From a checkpoint of a small mixture-of-experts model trained on Wikipedia.
Size: width 192, vocabulary 16384.
Experts: 256 experts in each of 8 layers, 32 GeGLU neurons an expert, 8 picks a token, a softmax router, a shared expert of 64 neurons.
Training: a variant of Adam for the experts, 5072 steps.
Below are experts of layer 6 (counted from 0) of a mixture-of-experts language model. Rows are named router (the router's row for the expert), gate (a neuron's input weights, with its number), up (a neuron's input weights, with its number), down (a neuron's output weights, with its number) and show model dimensions 0-191. Each number is 500 + 50 x the weight over its row's rms, rounded and kept within 0 to 999. Numbers have three digits each.
After each expert's rows: a language model's description of what the expert responds to; "comes before" lists some tokens at least twice as common just after its tokens as in all text. This comes from a sample of Wikipedia text that the model never trained on. Tokens count by the router's weight.

# expert 39
router:444569476438591498473444397570477459472544467500550476469480519568482550499506520481506467397452532461569512548552608471502466569468506470424521592484578422473514478530461561418518431434557470510522449551490551517590452572501539488474506560481509531498554492460597493595594580421480534560537537524494512515515506448505521544423527475569470522533504427533442488580525571506418526496517406452414552502629566488511536617489540537481500580509404531579427524498553502483477467422536508495512513586491511562509469454586565558570550565474468509534515591550472484499582542586542488591
gate24:476409603572529557492547592355412440506528543537477498458594516458446537527512489428468570409461525552518455543480489419524578443496437573446552465544466552566550451531457415554536582404459497563587528459510484475469427506473519573499436500523524452456488476451561495491501369466522478452474545519525461535496440475526453472441470489485504487514514533507517492509469552527464475485529506461536511565504540452490505407537502497454618419496520530469481532459514571530525582467561432412529492558420483483509548487568355441543530535470472507611507421406450510412482558592467545534
up24:546493587472514519392500459454486478430585489501548616478517466439477599545503535462594497451529578436483493472499486462496570512454414511428467521456462613476493526568438485490581441512372485528517506555558542440557565500493592526481463609541568589537505518469521490450539398489465501431492457495465535507512486503534436496513559504418523459547471567567491520583539494463484456550551434503527416445481515413454549497492563437471502425494512396518472492538562455460509440542553544380583491484513453501505522417550415532554475533509539561581573585526588522458519562580438530485
down24:490439459563519574514572555395441496524476504501491559499505458502505504453519442573409545549477512557509490548508552450506539494470495566454391453514488571525456380572533406415485476494397394450448485490523516465428615519452544441429599512469560463488556480577521463477515550433533521490423572430376567538552481495514444534446551490464436408473521503455410544453437496505450502492494522496532465591594618428465452567441532528506457473511497559416523518503548522534413489510517530477537485475473477501423472508522477471548398493498486552402564461504492465598529483509499535397
gate25:494514516409460512474488544567558592502530525463503458440458432396496491480486441548579469520497484543548476489503436428591521500542444497485466521546544540537535532500494546589553464544468539459477460537463454501426500407511455457474465442570565482500517439566540519539522501550478508458360503468546460555443452578372494477588597552405505500526585526582429482503563572532494497557513552445532557530451629498573577495562564508443516418527514471431384563529422442557598582526514473549540567558511486493462487571535502574540525472506483553464503543481412494410552547497483470550
up25:503475475586529460480454458436545490515442540546474388555526462617608499552510487488502567622542514547541499494461517462451578495517517501529477475475566477413526496482475492482526462408589562452522512509458553456423521440456497455534494503509474475576429440425613528508534496555459483538539525487468499528395451499460549647532449492505488502529555496453522494547459448484465485442489387395495554518482557504516412506497543510508426561508314574506505545496447536562473455391387490555500477472539527453507454490469493545461491492494480502450627442554459485521443431529607546524
down25:611569457442474534477505454482524517505401534518579523492537517344659504534528517449508517506506433455495479497548535531533506436365550500640535498544479436567527533490552492504521599515481501478464582473520451531520405454444477517547443506584523524443478502505461532447520451569469463565506471588445516408457509490492523422557422552442493511456558511507493387461517593495517496455515472564529552469436449551521584432559517435454559519547511514536553521468479471528524582503458412560504502477504435520540559584450508498468535500519429405492471497533530559549479553406374458481
Place names followed by a comma before the state or country, e.g. Paterson, Derbyshire, Brookline, also "in", "of" and Country: labels.
comes before: " the", " United", " States", " New", " a", " American"

# expert 63
router:446478475509435555481408604496485442422472537457477484509507508515384484488585442521581441576584424553385538398511529515537529526445476460420476497522427426470538546549500543564427454458456561465494526466451500460499576505445470499497573431441419420520443442454457567558501485523548473440580495498540573475437443479469465443540560498410514468393481548550512498569615573484533525433585550503554478516444452504464546421528558463529533503531513503518539492502492484473546547567353528567476562469554439440508527506483496375524488511449481529468513496475474520394405475531526539494
gate0:506567563438500550470452595459497520516472561463471541488472422513527551531594472490516511481560513510531491516438461560471515511461505469539456468613443573568522485561504550532365493497510542446471514497546555489568581523358518569528453487361511455551364513484467594565536501440489446482570587565466507423520540516477563500469455432483499510443441501558553569423507598458493504466420476441581398518505542517578477532562424514572540609518512507502494500441498510483401485492522484510507442578450565520492555521474614464538438450508575454498470515561557490488466546547467574539
up0:485455596560503476516452510442518424642444455434479478449492470487534515460561498503605526502400363586488445560538591588503555444559488556451503399498480511541556533381505453471545542507456513496527520507453503470552471474582500454525499462507502508485619566542517516468585502568575460459500472444380462527484522525520475586571474487470518502512622567485540456562540482482630421550531506533478551471520482494513463536469502523451530462477523443524587490453435513512572513612492583561579461493401471574540504531500520492549505458469512516441515458468466521505409405504551490427
down0:511468486548475418474504510514376455511585459522503582552494397558557517479529374509540557437524487485546496494435474539384547477489517586487479516463546404466386443425493464492434463470537544487620516498608439446558447460503523574514552489499480569467478560511541406529540538430559471501550510490559552427493468498487457545412424545495430470483512526511528498507603492518458500469393485590535500632560597565493454572486470476461512446590497446498487468509437596556513577498477460536474425468445488511522573584419563483493557482490559512495478482521535528553515478493577542549
gate1:505423530514546516473487474501397580551482494445581465555453482473445441467521546448472523542495477507464470456516551496484541611504613487535482519528503518492458523600518497411509519532489468605458493568486469501414528519562490531540535472514486413463510487509396598524615517508539439505467396469527513480472490451482540454462447502530551562592484455631511499541448549536519467469449468502515563421543522505552406535559466411529549445499474486574475474544517509337561509518523503542443498534425509414511533588393556477431445543443550613519444626477529454562507510561420518526
up1:489419597534565433453490458511472608566482510467586458541451476424529511512560558474437513517536486503358473470462497407460532558553532457531412564561441378547464578491498514569495516509509512488415496574564467496522565548489507402482491521558537470482516436488461480551506459426538447529416467514509460411530422407525539483474450486474517507521476534544472511634473578434494463510456492417419448469426475495463417510535453475509601509504506411592534491626540537472528568508646436560480543560462460492482547513554543524446474537485472514515450508505515462447577506458492583518
down1:423465544494455492546531428505494544621432510519509496554404458504467461580545510543496435507482508523531485518533465588523605565580559545430519562471505520478425542469476365421445503389585463483503547553489490495448529551545535463628439534427432413478479479423457519499553406512580460543553562436480470540543533478492482538437436477487505573545477498501513536573555479487573502542507509528395524444565431542592516458506499468576510391547379515502543442595497434419484494417482549441556553464509485498414541396494412524526512564533484476524495510483522529489523499507491545519
Abstract nouns and their word stems after the, his or a, e.g. review, interest, decision, favor(able), memor(able), injur.
comes before: " to", "ing", " of", "s.", "ation", "."

# expert 29
router:438480514559533503479459522463521516493546468575409518575512489616588516493552467561504523539566455487503624486587457459514530509487469527418528487563464465596574511486512569556374492501430373490489600441442530512536576473500513437484503570420491447443493555436468480540514561535546401483487477528467465534572523524525484485464537562556459499514497495525625536594519499511590581467560485545511499468490468465504565497577460453542532551500477583524599441561513521593575463616556537556468462511532493455444424480442543471427501538463519552490609539408562517540513577447505503500
gate0:489428457517471549529543545611456478516535505418401463458599500447569514547486408484614473527587571467547578440500482495501526479486461548550549446501439500584483515420495437601541462553473568485500397473567542491491474552439403512516490540477548504474501444474452411581525368486463450499441547507508526502580481530550570503523564490481547452566527470541511551512513586530514527524495375479553522560429541488536575476583498483424476498558494487384363524605500502494514498510515521585480413546533448500497454546500487524466523502392536398492548475488548577457541455486523525518
up0:485459520495501636483555485498414515475525573382437537517560623458506477573468495510513561599591553507554520429531608464540563533498519441561463524574447501534477492439482517544522461451498397468560489599494513490590469553425420463524481503520484508435561493517497501586520518500525421467476532491535482575649464503552507425454477510467551524532542397458502495437528576542542529475448444412521501511504529473488553437511572573553528431491528465565461497510502524511421439481464469542479495519495570572500427490430486477471543486398595454509559481427576477429549516525595400477
down0:585444401451456566528474516548403554423539426538491447515458509550493510583460482545443532516550586541521521351457500476476552579408526542610569469496604511461470459516526430503439439463543477540550416477497475487458448503502484532501475432539399498494527502475507438469578525565488477491500503510372492508463457578513500512474525540509505480500521519585552612566514544609567572483484436467441521490487474477569551594498479476551522513577492474527449518534371480456506485537383571462401457486522534487437519514512598505573449468499519492537554535373501522514443530445507568502
gate1:538524567567540432599423488524511515518418447539547530567521451412448506493544474439435438470509552428507448513510478506539523424494466460509499494524476594427413507525544510473506502523428505439544457564485511539549470406529536530518438569531599477524537497560517515425540560519493562517474507576527508529543608536501464394496493532606448438435549512543569440429468486499421449541512513432481483549497413475554562511484494566556467583467327475535567475493445521568545493538503500449516572487520543371562575509543550535471580614533498458575569538412506416486513511557527513517
up1:480555516558510383527485457628493465515491457561591425549496588469460465526509492511446464522504570468493508431514555455553540405574512521467536490476396554504513458503502522427503475537480464450572439517520551541487531508520500597517435544539503410484479448504520663485487532637518549358477510546507498539536595487440517466516575544542440504506439517571516474346424481633436496475548533543472544541533508486538559575453454551515491579476476551415534619485490593566540467535507467486565533514574467490556567482468480551528455492500478519486554516457432485442480530513496527486
down1:551512439465496475412564540628526499597460488454510493552482454481497497537503492527412404500569471512528481485545474513536538475607432398490594565519482578519512507394496545408471492441379443475468444434508529436443526598514491452567451409544529497486458442567627470460507462419471602463502549537503496469535490436464522484531506557440523517467486518558608505507507529430470559534606487476487538485448432470516440540355460446505469541416487468457485413563480560499532564505528591560566474528485486502541485512517419495553480511472453590472499476487544597518594498467475513496
Final noun-forming pieces of multi-piece words, such as -ation, -ction, -ure, -ment, -er, e.g. demonstration, lecture, transporter.
comes before: " of", " in", ".", " and", " for", ","

# expert 53
router:502430580549501457414433529543502427579486455549514552498511548417439498522499477469490473594447546425492422499499556549540523481439557411517453441542585536473478472542505501559528526504436495561517501621485466530473412428380462448504624524472540564516527521568457410412552552546541441572537431514490620426482476482465475511512511474584507416534461490582463499531488470444532493493508475483547538496504411513564500486476462495479490488480498472490413524403585470429561516443500615512517452460532466531462562526505535447485606540529531555588524476474624515456501587577476422443
gate0:489530501575388478492593478550428524518479451480521530503528536421447517551527519471430432582489403467448411501571482464505500575535491541396382490520507551428467539470539529525535516541514463515465541515530496523550552475482465455489585538532520500507485520554473527542545476511525445465622491501538419513506501524560506415445448521516494511506459568519493484489477529435516484622608448500373490445486631495601520539413522500491510473517449481572510524427504484593447488498508363458523369479443478436430582448463552438545422415434538520428572502509490506577528542562440511544
up0:596504499544409469507577536508464439477416421463438618420541507546515513471453549472504545491453498449401431516522614473517510489506484518471516496514515584452576569568522522486452428504532383429555541540473435485442370475447484463574441430559443592532540525487469579520570473583420443487455460487474480579517441421517528563404536531514489483512551443524540491501444521445492524545509556468425500509467522534559554535553469583408396464483461480543489558437432565463479608517422437487469481494468423490429528528486425476555516477469415526563525540455440525473551509523494455456
down0:422497485425507481422570558433436463560548463375459537499517485538490489493500583470497533548523429460528525564453485528508505445502518489351530521504452560492475524462353437466549524542526512437480483466420370513452477573508530447509466518424513424508622546505527409483480485469553568531383456516496462516500442434445440554589527574420580518448593431452577420578545541543542503499483497558552562442420577604497554535510548557488544483482476534535494585494518473522486553512487528511526460478525518419538521464493438517459491510457426424499527471525522498496375493473524570521
gate1:444555554360479579442460455509511507555501513534474497528430566518565510451632499533577452524470523535454476526436472512446513540459537545529495528528511524433536509498512409613538501487504605465448528542453559520452525520437496555457459583660535503532514392464462369500532524439461449447474504535521482580477491412475570514555521556555407455416467473429438486522490439505520549488505563440484513440493521483457524480542470449525406537524510457523418498545526557562544481566510538513489480495544457561475516428582420367516541501567496428564483525474597470514515599519485413514
up1:529507493462509440387522491557424521459547531541533454581485492557516547550347480458464537529464495497429458539587505472487522446434383569578474565484547543554455438544457430509526568561516451537459505465497487616524544523574568559398555519562445509504397483505533543511532506468500501486351431620441490512497498446504522411424443490481497494604512512543444420463441484549518504482549465461480517445536508551589465496505484500541444475455574427557591482491507565501505500613506383480477522531498503547520432531482497535514449386522518455455439524447555500544477549502464464422
down1:546391519468502464620471508576488543383449354470534505448398566544524558523530545502528522596482528410461502528489557449508540547399427448484452485553536532665504490484423443504571603541507501472434420519533413556539432485517572486573531484479631498467550477503550508485478500494544470522492499488409452446451486520479503567460473431529596476518495451472468520475457489514533565439505528490527475477416546469495435525524490436473419476528580464453477611557485492484543443515514475465461460448518398524577528503446547467456472505591523545586536517567536489494479562507458541556
Numbers, pipes and event words in sports result tables, such as 50 m freestyle, relay, hurdles, Bronze, Championships.
comes before: " |", " m", " metres", " 4", " kg", " Men's"

# expert 56
router:582507590447544475546478510439560556476483407430585444526530500508505569520482529409533508529545517452514436601537518545547521462532506445426498568553402589504388456541482514573603518540560471526590515615587466553464446377461508500550578516451527518495557470543472465562443539489555542570465483543510573445454557560535546446403456444576569474603475468510460501435479575501504479497467455442447524515441468508489511572451423498520454542482454550515428500499563529503519524433499513540565427443413436483500460536486525491513523539537543622503484478427481537499567453554485564422
gate2:538468487416576557535486504490483484513453521558535489583511555533614528503502472518523547476525497420463482351524496527490530570506532533409507467475508528448491566445505463501539422460283464535526531504434532484541471460524514443541517530487499527516496499491525517499486529470468471558561387483527527576594471432420523536522500432479493496509433537516453406415456525478549440533486439364515419429503610531534414497562544602488616412552528482516541449494491493442418489440468512576524520464459494532576534511379499513601455478526471507524471542495476476561449507527423475567
up2:428579478501460442434475543511559442452576472453421484454506451486414452543543546507431501470505424533549566582458550492536524438522415507627432505498410530538533436483499474438459546503624543448510475510536480491467543546509461533500485487480419434468441564493488555447505456466488537456353574525451410434395570546542489554591524535474554500487543486444523559556528477529484470493492574624474518616532401488447534553514535389490444544458463499497478563492515552536565521530587494446423479516556513536388418550543496482423527529524520510432501499508496513453557470475550568542
down2:507512556537413516448489439581572556566467518589498457569447524487412529505621499371439591527400442451447560481536483488468518480529563577539448448404491527559483457530538417536548512516463477505547506463570509450575480554555542533506528527476558473554391500501490516463555453498530505502467506581521540559481493539409536497505509489533541513523514486473475556547437547511489500514473510663496525476469491400482568489430492435519443523430618435455522400393493508468438493507538482510502532606506452419389538548503565523432476451445553434559510429516481524440525491452584450471
gate3:429483521394456452563486537423556491432498521538448543495422562610512500551580411521530509499586421550503431565505503545515490475564493471456460494499470533524502481533536538537373602541525514427532500560461442472452445434529476575517566481452444449523381515490520513461546510486563509441377570496412524563472496589428613573520530517585397618487488563518504555449534440490527486500479516509552504486635495524455451495486554544462495461540461395478443558456457519500560537537521448496526480478564497465532509493540566538546459507486646534500442596496474549507529500487509554524
up3:453418563537535485516482503422511516533470481572480500572501488479513491589502444569512553491595592528467431520509539539530528458590619411399472484480484566490593469478547464561416572516478518469587467502500487443501491464515424585536511430544470464495449443441551558437514464573598526424507524476496558557536487511521581464485526479507459572488510549518451509514532468500465424487570528441480495465480496493506502541595481442378473471532451436631458540470411540482479462498485412472501494444506461362538476471509595514470438628499601558518492618502467577485541485569521557461
down3:529518492477519526420499514487594499503510480512547360459490536484547599537435422548465477415549544442464524471604538560557486476478424484504516462515471501545555512559476485523508550572529510550500460508500539477557579480504389519534407542498469435508513427460432522483509534506488525483451548605562535523451587544532575394440490424535511499509464468502540697419499562526516503486511534521451415487537406467547455471418342446491536509503470536451463513588570491473426495449508476454503423584407519536548509547611561543507533527427538499493437514424500479496567482466502475475
Prepositions and fields in sports results and infobox stats, e.g. the x in "4 x 100 metres relay", attendance:, (age, of.
comes before: " the", " 4", " 5", " 6", " birth:", " 3"

# expert 38
router:493448531461533513410574496527530492461403435445443473570493490467485496530426561466461480562514609478420464478477573593521529488558474497455520436385499517497446488516526537595446448531517399474504539375526481540442511479468401473468467485524448554527535456478540499526449454593479537491451505435482520544433609531506504444459473560552595429490468516506555535442488473526527609474524402465562548553577482481511495492575450488465423498489503492468462562577406508418543490586462586519470583483493463408588437464489563562490572506425581550495471547433501500594521467479503456597
gate2:611506503463527565581475454556515445591473373533525447512526471491460528525527614466574546504589594506429400549496577501523469487539509483542556521484538542547460498497480478515590365536525472504488503407499491558570469448545478409540560494493516453431420541370522422468516516470539619482470452444474518588472474443499425545504416531494551524513544537536585441509461499456442533581533489525534530517463488409475511441517474472436509615501490488490564575549421506480538444485499567489449510478462513403570514485459473476550556556501535550523416509510506507533509374535547478599
up2:574393551435602556450505448470438553539484536526500578464441453452448534518474420450506454469425434490549553557475395523452493506444527500365552539436512507443474585492554463501527482498514493543572587479520461456445472500485481474419518429553555607543589564564438513468503441463467564529539553476508530438436455507490526506401513421507453467408509449510514491455512534444493511401498577472460485472413499512558554459529493470499512523504484453536604542463471457494440551401468467544470530437492563530517494441515391539433499617549433474478571480445433503566446498469388437457
down2:528531489471486581501506378569489512362514537546527448482486495527606510452488550515428446511468465443515567471517456533515497425504555467465466475515492520427444442416431418491463532508424540506633499589497490547492560440529442421483583464493501545568515475570549564421540433410422462481573577478479527569435481424477495491628491441518479485431423515456534501422480477532511575468471532534534515555445537502537520455481402436487407483492526516565481540532484457478493495494527457433522542446523634472565448597505437467476619567554492555503432531507513414533435515454534522518
gate3:497469462579525474542519544530408523483435422549524450402442492535479497445410486428466484534473544475478481538511487566490416407494456535440473428459483492571541529383558451574454492512521438465580548439535491558466498583438577541523537483480430592462433521509474506503585391579430465506550464495476558466526496522487503575519563506490498508529456591505507432505579496501609531523492489512506441603463494525411470457502386487545446466484459524389556617530419464426506476473476481494493531502437479439592508504501600507489526487484577525484386477459559521577362541530537509498
up3:496458527484472431544496431564480473480498418558545447434558615517437532527408445465502541430484512533477523598581529509471468404544577572420445501486488466478434510523472472464521418524559497486477424497523429593495447536461518545446505496489485513425440442358491544557482581406499459504563466374528515528498503524516540449501581466502438559387526494413559453506495494480517502460562556527519550467518472507502483417534429419444454406508429530440490549521523539444482442470537540454564495424538548492601646549483494479488513495463597491445514518467532455557499498496581478391
down3:537455542481520486481507497533516428505509445478460614459447425424489506495475544563475490457561519446413519471550539554526502490549475448426467510460486548594425501493562504487555505515538464454401424504505476562531514484449493569439508469467387516416371414430561495485369609443470544492525547454520568537525441506553563475469506457464468450511501467523553462479458524543505511556444538487505530536533542603476480536453533516469439544463432656466465545538496484436528473486396571542494503459480448473539479525569425514601401507617557512523490522632556513449426545510529472412
Table pipes and words in music or film reception sections: review score tables, chart positions, Rotten Tomatoes ratings, Length:, Billboard.
comes before: " |", "|", " review", " Albums", " Star", "/10"

# expert 20
router:562547484475488459412523519517596526451404516622485466538476435547543536474422527443527568534479575472472421430540517439586597542519556439492464498463452470467403478525444571481520564532526510477417473586433443527588417485406533488525496476467501476560541441505553516551433564555521452544510490536449495488491555515571552554514528546543394503604489530496510546434423448510422457521540446468545496398533526556572567536533541533498435537425553538455426425459512528528527532501422483524526545460508592532450505539531500507428512608570445433473461546540552552601555566434478514482
gate1:496521462438468429510482432472521603486565558512446470578492513407518521418447451576560566541486479501435468495522589496406449495480525467553577483506484417534455477501533529518560495545500468586553509541432533497516437455570599460429532445511464545492473509527535468508523500559486561487498536524537399452572529545444495603390526454487474481568575503507504518508482503567576508422539497410515497594498510538563516538546456492461451529467508510377493560442471535531550492544416578433469614456441594622493499562576531413494415467477599518465506485435494586457483600446469520520
up1:376518500502608602528612564494446426510575523576506549512486426559468572506470494461441447470515467413527449589476462500495478476537562513539545639531544495469534437488501545433482478590493495498432515536473519653470460596510558570498547545501550433556525508505419463479567516417499472558535462500501501488471447415450450515555506515490494451459389491516534460509458484459477461430425500549496645548507476397480508527457570552561615519576492441502473500462452477490502523464488513531454447511549547470445567437501453531472575587524411578503490467452517470528492456562497565470
down1:483496504431441513520529563499516497507540506462426572531556471523439525439461468481534539541463438467541482500494477446498457518547518527503468519461540477563493577513498579488480467449513596512521568580498597584481397426513601514395493658506528449493536495503460622525474512519517503520405532496571549592410488479473494527475476494516556479444497441584504538425594492490469568517480373451466628490493529462534449433447527482583552509526526530455517364459444369550467564477460535374441467493523516522465464455412523536482562528511511429602540570455476459530510505484497543508
gate2:538529448500440539465487546570497501554486513607531562576422513575449530572477562534519487496413586493460549443554458465476527551448489464515509501528514480428504507470446529501481436492516437488520540431457561507420597569442422512558508413459458421523515520531440484479507524423504440557506580396520412453565437434428459442603604562423536521570493468452466497490420496413550517489518564431523478468479550553507520534515401490513488537516520473428626420538521571440502430505519518518570437411482451474508440508555498588561539571483438467531534512452510475512406421499456565586
up2:525546488525563472514480517530416482520507467539572571539448563523574509581470515578509552454472474471447541456463493452434547560404504414475492513486436484460564453470466512520490473545539471534532474447565643517528582505382382469545523553453498514501543472522445463523569452498515522563498574425637438434553531442507491489538509490548520470643490464450517399420415546462480499424514443404475442486469510523464523545526435592533501530535477489482573490554500512435496494502429531516562404558519391536493488481506515537490504584449480523481543538396456498518440347530493544566
down2:509432465528559505587485434557456526413492478411580463455404533468592473487493492397426443462544443600471468499440514572511508506484447458483535566490478548450384488486420520468509481523505512489421521499587488551446506525444536462551457480491526353495452467583482549423427426519441510501532553520460497475507522436420402412487523528544530546598482397557407475509581495479469533566502518536477491573421522442452547463527587519505460438389514592481517537540446538504439491471569607542480526476473529471505421557540444456457495528439508495497430508431437542456501537437498508430
Articles and prepositions (a, with, by, on) in physical descriptions of buildings, vehicles and insects, e.g. "is a carriage entry", "porch with".
comes before: " a", " the", "-", " two", " an", " been"

# expert 17
router:520369544556508465487496501527499492536545505418519511457503590518504451477559439515488541454542512512422496469545555514538413495434454573501398507468528508552527573441528418456479611480518400511480435494460548456501466572547509479518498434568478462484498547444496550456547578474530547487523516457488377584533509490524494406514481558512442576520519470587513540472379484527526456543507532435538552509629413492503471523443405466489526460510433526500572557535446603467507441548493440504565472487490637409503518475620562459545403509487520628500581484470517448460537529478511485424
gate1:475428480493472571466467547509483593558498499571518533586452545390406510575523582509518563505456576373464520543502379409418486586536524536544491480472494480462496465508544578507496437474570481479522496494537573534388526459456488441574486572499519464384436498415605454492528526541474507437423417495649551540514477565453442507465618390413480470514551474555435487479446595489476442508538514528514514475527521444518549481471448535490565446485573492505485450530440526512540513488528489550482481511480465540516516545423439482479640489554466497472424525519494470527462501561519538555
up1:481488487506413488484446441474492515467467593514418518509537546506573434486535362494492453514503527491497479475563532528574532492496515521350521510533509419515517608586479412434471614532535577557505524371623528541524625500541600541513497384497539478510542462492444544501491489580494607655570438524443584461512530489514541494502475567501516481504501511422549535499534472530516490463531554490514475544537511483432574470489506513454491594492557479488528465463540480549578451511515496476540451480514529430544451435454584530426448516432592517550565510530478462500593557477473476428
down1:493450513495522527458507577491508502530442488536464483468512505525506461524482482504529518457491461549509400490525551578572570393469572534606533542503525549585488479427445447434406518464477551435378521506480454556516482477582381572499603460513454454521490490536510485461489447518567516473457531505441540547526423487475477498568518653502491481522509552600459585500489461535459593517374505481504437536582428507482452505521425491492566430502475380512577395494471425487560426520430551532500589500503545512450446516448544465438396562515426539523492470544476564560506527576428542475
gate2:586523484512495419482511517476555533466475525462500500461588422531510518494512622433457545479467488543462470510469482518398502509495546484517591482695530516547559494517442546507532497513562519455452564506473430546479393466397465575487530585460438449562515568531473502504463445441469431559475471605519490470435603429507553594466531520442469469537458562434420536505577546435467492404516448420429471613466448480429558407508476528515538525473409438380458519519442478493511503498566530610543442483513463466543504506561480436520510463557421484542509517498459494499512521467506433526
up2:568478560561434482512541521513507544518471492505480402498586475535480401478465585469504560490414549515477448575514517477429494525487603479427519550634579506541517550485487563509562477587630513458467599507454493564575418480447469566418485448464442435525545501518476542481490503489440475555570561569519534446436545497564592463457516468454445499518523584593473469508546571466460514377565451490421419515496445478510584477383464531561484492503372563388456524534489497480498561509489458566559420442467496470485556496517458437516477455517428442504531487475492476507497510565487439478
down2:537542562501455371623509515518538492468419517471464480479404519504553526546571530448512532451489550564542455556517451500462530589494476531455475470452554510466451448455592503476448468522433568508506450405493514563560464482452554444452584489509542478562542465464498460493510503517456459443444505566565449563513451451441459469568538528485473581477494565446442468547543474561575586538461471508587534523539521483452438539539550448495553427485499434533402529471448419452518404479520494550421536380403452494426556511469475488454633513548477450520546445358597529508464461477528577521
Closing parentheses, closing quotation marks, braces and table pipes that end a phrase, e.g. ")", quote-paren, "(loan)", "Ltd.".
comes before: "\n", " |", " is", "|", "\n ", " –"

# expert 54
router:590512557410389466465547509490581553507515568491419472412544488502494455588554569483476499546517567510486565471599574544553520497484534570577476514407423479499495478604406514499577602556594563420415573425522426501489425567468471513543468468486528551582561487579509509583435529494531472522523452485417522464474535433570485467503491570530418480544512419548560580487503436475448417494442536538518550499478448546498544453534534534488430517502514430553507464546545469529537573525538496484490557478514449499564485558410580488369604523511482550468543511557496482499508564534519477476
gate1:501564497504481526426416509562379418513432462442525393519511487581553561427546365481483474537520463589559483436469412606470524545495443432480508532529527601443486458505463477483495561527460509535466488490611535478485504401467514557540427568507406473449567515497533476445432485524479510556436519460481462498578524543493535535503472480498464447504566427417431548482521600442571438576530576482441489543534486526503426425488478501400489576483470516475453427489481467489486440472486509486425486496471470508515409574599434450553398406503530594570517484504542463466457473462529434490
up1:473619548574554455389425511522436488549491420461458509452525510491522469493542474513410424510561498466556523458449428584415591568490534512547545531473480496503486470612515393448476553469475529618420468417489560507533419586480439582474451539583508481483543508535473472505414531526513502543485518500493457509587608467567448535523438520437398504519501499510411559535549513421488505570501507507523518568490460605463418571463478413465514521541531478498436445483525434557528549504512479510403476497590435385488439561523491463407437473488450555567574527523540473525508533499514482490
down1:553544448519601597503408513472436441469527532521572510634593522535506510475433505512559503579493448465528490573499495485362439523520506442519486499505594525468545526530518460566437493448411446450525443536443526516568595506537514498435504542598458363501413591431538513520533524454472450448463563528451420580475513530549551463550530571482537434530551516531562480482502495515573497536517496377486505464557523377499439545458462521492455509498477489449437553542471520511459486426559500427502556542582493501492417493533501586539467422591458484596442529476581503485469582499503476491
gate2:487564501578465483521565519553503498551528511568517423502534526481582484536413433447488556404445490469525510432503505432525476491506559475556597447457480572421467580493476565476488393430497433553492501465567513510556540423530546540557410426503533502463469439471472531468383467499475547390428482498569514505467497578520496546500422491541478563492561476503539451623460478549501499514576481469496445475511616435518546506501431451574429554500509535580513456481535445416572384509527444521509481511481526428493426439562494500547401539505563420489515435572432642465481558488534442488
up2:536514532524459455511556527523564514550535504528510398460507519535542494607430432483435533429518514488530535439513536457556497484433547490546574528454497567404441587535488520388553466415597446531433486467563476512458547479521464559570441410509524477510372436513417519506381517457493537386445477484501491462429509537521494534504486502549434528540543467504505452580494396511508538545513471402470469477534558396560525526525449447510421569519544525558506459480566477432568472502597439577479485462454521471457449488564506534566496550486536391472479397567416590447465526530449438467
down2:502479568457539586459484555450451471585468483581575491493595453514507541554378593521561447537525446485544474529545412475529445453493565432492525477535515483460504423434430550470474526519553531443429528494493433490453461548576477506480532484527445501531474496431464485531447472577447536583557455594463483522530462506573465578512481454534470576428591566561542539552482470528361499527532527526505487515467509591564530447544546557469539461562502482544553525524421509534535517513500380531429398426541495487440518594508438484393576500424542470625509593533519486491547511469434453443
Auxiliary verbs have, has, had, could, might, must and words like despite, without, usually before been or a verb.
comes before: " been", " a", " be", " not", " no", " an"